Weights of a small mixture-of-experts language model, trained from scratch on English Wikipedia.
Experts: 16 experts in each of 8 layers, 320 GeGLU neurons an expert, 1 pick a token, a sigmoid router.
Below are experts of layer 4 (counted from 0) of a mixture-of-experts language model. Rows are named gate (a neuron's input weights, with its number), up (a neuron's input weights, with its number) and show model dimensions 0-255. Each number is 128 + 32 x the weight over its row's rms, rounded and kept within 0 to 255. Numbers have three digits each.
Before each expert's rows: a language model's description of what the expert responds to. This comes from a sample of Wikipedia text that the model never trained on.

# expert 10
Years and in. The first three digits of years, like 201, 199, 196, and the preposition in before dates, in biographies and histories.
gate1:079128118117164132110162109092153172080098116116145138116103094140164113107114111158098147117129149118084114132098139120063128151192149107100076173173121146106098100121150166106123116095155097083178096184162078107107145107111120158090228171136129145113143083072128150137118195129135145136154162142117171033138160123104188184232163111145165097103167078146142105147144100115162122129144128127191182118118156112159126124085111103143142116105100131150073115116110120118205134113139134150112136085198171168171080150089129134116116139115138119164082120134128115120105139099118094152161117128136147101124183153174090224111108143104083081156163121153057141091153092098117063151097164129058129130162170159141123116040141093096138121146080157132176136173108154150167151164157156
up1:147148148162106115101080140147054118108147129106148143100095154099126077121136153124148194179150150111156125081097110121187092114107070189140147129088124141126150166217096123112131138159105134129113086088099124169147130073164127146153100141170110160191067126108147141123112110099165080117140074191117105111127120177125067118120100193084082133155061177080158131103112230160154094144108076111102092093048060134129118107151107128197152110143131131094179130098125123113109160131119121125106157091096206053064164153129163140062096125183133164064099092131178141130158139132164157147112157129127112154140141122148196100094064143161096155119138099105170120176109104116133129133165130129105139154105137088106098121132075093104138113133145143171122150160115134138077146167092167

# expert 3
Place-name endings. Final pieces of place and institution names, often in locations or coordinates, such as Street, County, School, -ville, Oblast.
gate0:164185148114115117072148171129140149136166134080164143196115113052101079182148080147110139101098136169080154082085087091188107160159101153076092099112136151117177108109120087138129162132156182154168161205081140113144140162099086225133099144111124120116195190139104169120160061113110165153163170112089131094088134169135158116167150108160128135124148121156112081121137053078210106132121114136064135084115145098122149182170111184162117092120110117117136178140181135133106128147135113124132114142151151179143120123106124135164122191118120101095122117113137127082146142089148144137109116093159117116090065106117126109138075118139125072192151078143184102135152118074081132148132127155078125199144105090162140135158099140145106021137110090115129150147169152114129111147149122
up0:114165128155087063136149166153093171142110101063163124176126164087074099146150133136101176074111125139129098095071012162147124155109104097169158077085126146196105124142159144103103150121109163152161153151134113103134160135147141195135128117088130145167197135157099117143201104081143150201166153144117059120108095103132085122121120079155041157123096118172133151134117118075159149145089108073098112113163118077088107151182134126120096122141103143088076195184116136096152103105101126127130126142124164180168170105064091155153130124125128093128166130121105150077121133102138130139151134136148127121174047153172125083116079106133076141167131119151174128190112101135048107150132150111116148127141152115159100149150158158109119045089103060126117101126133091113126106174108147

# expert 7
Title-closing punctuation. Commas, periods and quote marks right after album, book or film titles and award names, e.g. Best, Live, Records, ", .
gate0:113158136122116135113185166140118138085074152104127099123166155108132140105095068188125145128144127093135107133152118112108150121165109136139154155187160134140133105129136126023138139129096120109195124152176114171120164139032089085139151101106160091138094062140129048113157129138089163140143136096148167084131212066102115080078133162154119110164031134118105140072143115119175137153108118046167136164084080166115112082153130154100097083118146129164138160107103165149107163142177046151137142139127138132150117146164147128078048173114130119118068129148137110125129114139142105115104167145159162133130139075077109145152161108097095169111176156090109146170123109086199153146099085089055134130126133142121074136094134110110163110166162116167146186146087091161102182113121104
up0:146155163085104092119133120179104139130124045150155132174120092146124127117120083098089143149097121135154127161112125134134160118137124153076142121141120157125206119173145122032100152155124115109125099118152116072076161135065100176147174127109096062162126089193138097099107200148137152157094143170133154127171180120123107144171128175132110144142076113148140099156135115111197112129127127117143090095159136155063185159142122229085151169098156178177132072133144121148186134118143167116103111140100052156126117125104142114067088120132099100160107146163156128099109137109122126154123146115158075089083097072129100150105125176101161114070124129129135142165117192134148187147088174106051098129158121148106063130097112162110130135143138049093171152162082155158173164061146159

# expert 0
Section headings and labels. Words and numbers in wiki headings, table headers and infobox labels, such as Release history, Location, Result, See also.
gate1:117163130097198124126152147146121101169058204062119137129093163174113064118133086095121158171123096121135150159126095068199096164090085127173139063122214132103108131112141166173092086116129061133212145143165150167166111121104131108094086148123126095154142180175082198092129116114101102124139131071066147122146155187134170169089156092104091139129180134135173153164048181164071114118137109151148088113084154145096131158134113155123160149151108140137108121088124118175103143149090126082110120094116132162157092125105146144109111150169142129135054171146101093112122153145149130168152097142165126105113076189147055165116140115104113157081142158151101166123166122128136170107140191115159153120176170099141123100132136088107108121135103091168153105136168086106153132062135156
up1:160159135098130102107091112130074125114131099133119137143101132106107093191165229105194101112121170097120112147131130138178097103126214088118186108093124145107149106097153160134119104117094122132135080135125141116148093153098147117113142199098098119173121138131095095163140142116052116069144135154184123104109089144194139119171075115105150113098141101134115109087123151102093141160131142174148137154141141145057098124090127106139068150121151083161156115169082149116124148094167136134088147154101102126191143118166099125140079097058110155193134152103219045157172109150117118133156084107124140159104166112148175061135182096118135098154115151178134069171120152107117109072068109127172104080101157088129155126121138172124098163150196138130076088121093134072105169066177107

# expert 2
Transitive verbs before objects. Action verbs and prepositions in running prose that take a following object, such as gave, using, provided, of, with.
gate0:096088101143112101103096141148158111117137103097112151201120152076083076150132118111044197069118097164137100096084147109127103093120179087161147123154137136159125158112103120118103090158183155193187104117189152137077162126127143141113117094144136144075109129126097130160187155123130135095125162095145133142079138120140077121186110074121111142150145123086147085084098180103126106133122154106105165070230114101192149189154146124150167112148146139108093113146119094086076144142157122150099127098157144110150131143129053148158160197161150077117171099147207154092134043058180145058131198114141120074157090157152128195165103143162146126167151095114113116131085104143141180121132150137155146140088127146164126155161153116126113064148124129137087130120152151165129162141102159
up0:162160107086092154198197085173085168165083160122116107091137102117152183139141085152215147191071103115159187162153123092150194138173083143090109116101101121119128159147174115219160160126112129040096100092133131106130113153116139144108120154121122134216138135154137108087090106102133118118184124152090130090165160108097176148132129136111123164100090122161090166129178038165110139133153112186166130139081134173100083080091149132150165100107130160163141138101150158160114128105141117125142121133092083139105109139163165142110099098126069133141089158096086115121112157158076115180123112122143133203124141113133129050137119129138137126132080125175113105198133128093140178166070129104094187115168110119125097155054136141140130166146133117109205073126126140133093136104147119

# expert 1
Sports scores and leagues. Dashes, digits and table cells in sports results and club histories, e.g. score dashes in 2–1, Cup, Premier, League.
gate1:088158150091130092102149122092112140132111093135119158188105147124142099161128121119106166103129089108126127169156093106141143112130159126148180140102140088110168150138138101132134143129119115145155097109123084090084120145172160191161096147124084074144104151087086093098099168130085100170138203117146083157126122141101189139122119077128100079097114124073109121150122170125133071209154095116127153173084157102180116184196134137143093107133084152172132201111150163083087068167124121142080114090114092134193127193102131214140112135180180126147160155174153101174103175067107050153119153073092061154127148143140141135120097177116164150154139175158090082094154131077120135108154141120121102162165117138078112106118157109122151137137044121131137169178116137120214146167165124
up1:101083160082163112108162066151121111102138165168132150124143155172133143115161120114133127177198165118176130072169126119133122173159098109105091124149157112078165064112121112135143120160123111089157177140120088184150116103096140103143140077119157148127130081111176110146172102146095134126105173121097186164104099082105086185164113129205116176152089129165086155103061122118060166080102145116126127163112128092092144106085145050129150165137191078101085104139116130215115163143124123059134172116087249136122156090099182117140129119131132109141140101139112128137135111147122153136112113117114162078166154134149114153144138106187057121086067110115138176164138133141137083184098140178096100099187106127149155112148141111143158143113146179127198178120133135123095062086135131

# expert 15
Prepositions in statistics. Of, to, than, at and numbers or punctuation in census, election and coordinate text, e.g. made up of individuals, 66,198, minute marks.
gate1:112223125132154094154155091130105194148130169155170127148110154158161100126172147078085184130117134100141129077120123117068130184174098169110119089131136235128124155128151121162129158137115098124071062116128121091149149097103110116121100129114137079184189077164204131177102124102092082121149122177095163113137154108107090152146076133114077049164108062097106088110148149130130088119143111117094126179058146147175102119134163129155157073077172140143131063157123106140094117144079125155104137119131141205116143112103075148168164179176090140138121147187182163143101112130147120094090170095141160128105151172102180145100172171108118122184153160180101135166124151192144141083131133156161115092116089093189130137139111115108128118165126116096110139095136157176097137116122125
up1:115168137148130123186163057127097158093096175173143098144119182130134167129111097152100121062171154098175130096182145118113130162143103114160107090075130168149111141101118109150115158080116128081128096090151121187147084146112139162152089117145159193119138089161114157062143127211125126089065187156125127099079150117112072161151097156012146178129150128122104199161158147124148112074125144134092130148179144121133127155079182078163151135100151135100128156135117108122117139137126100182102099155135151124176121146159101111105145118184092093127149201166153133110153122077051145115136122140112161106060104139109104113122121126053111121150158072140198135092149081176132080175192122098175133119131121162118107131128121128119102144125135091082116082096101071098190099087112120

# expert 9
Name-initial pieces. First pieces of uncommon proper names and taxonomic genus or species names, e.g. Puccinia, cin, Vuk, Kor, Br.
gate0:104137127135131124112166108139152105173132101101137152114137133119165175121088129127143146152091117163103120180120113117137128133091072127153104104133121110133105100130109164152145114202106062119081117133189130093068084116085117143135086121189183132092117086169110084071150165133075047147104181140101108133109117108101094164145136198114141103162156057171118147128096058169138096094109150170117117148132194146097164097167120188179147173149149113162095053107121156133130086115094115137178181135130140144093099138131100103126145140152125114117051122105152165173154151042153131169121185100151109101121161156098173182105124152095182077108123115116123160094122049061164205105095158146186156124072112171141168127135142185103123103108176128152148160128142089119119132144100067
up0:182089118113115119155087138168125131131095150166114110151139111133094119147181126148115137104170090110110095098162102155148150146162168112128124131145121165115149144144140128082046164088150168146174129130076122169195158123136103136123161152073089099125147153066113171152127080085192178085126103079114113144135139129127114094139122045096078164141095149088140111124146183122133157215174110088153114096121069145165125162073132089104088104149085172087141205160111131126120159156191160124087057094126100090136157119104150176117073112147117098147168159131153085088097136202125144091111094192123150162113081109133099102157127144153046171153157149099106087149139185159103057173123134085068151132168173095098098096138131083134157094126072116092148102143141136124121133082154148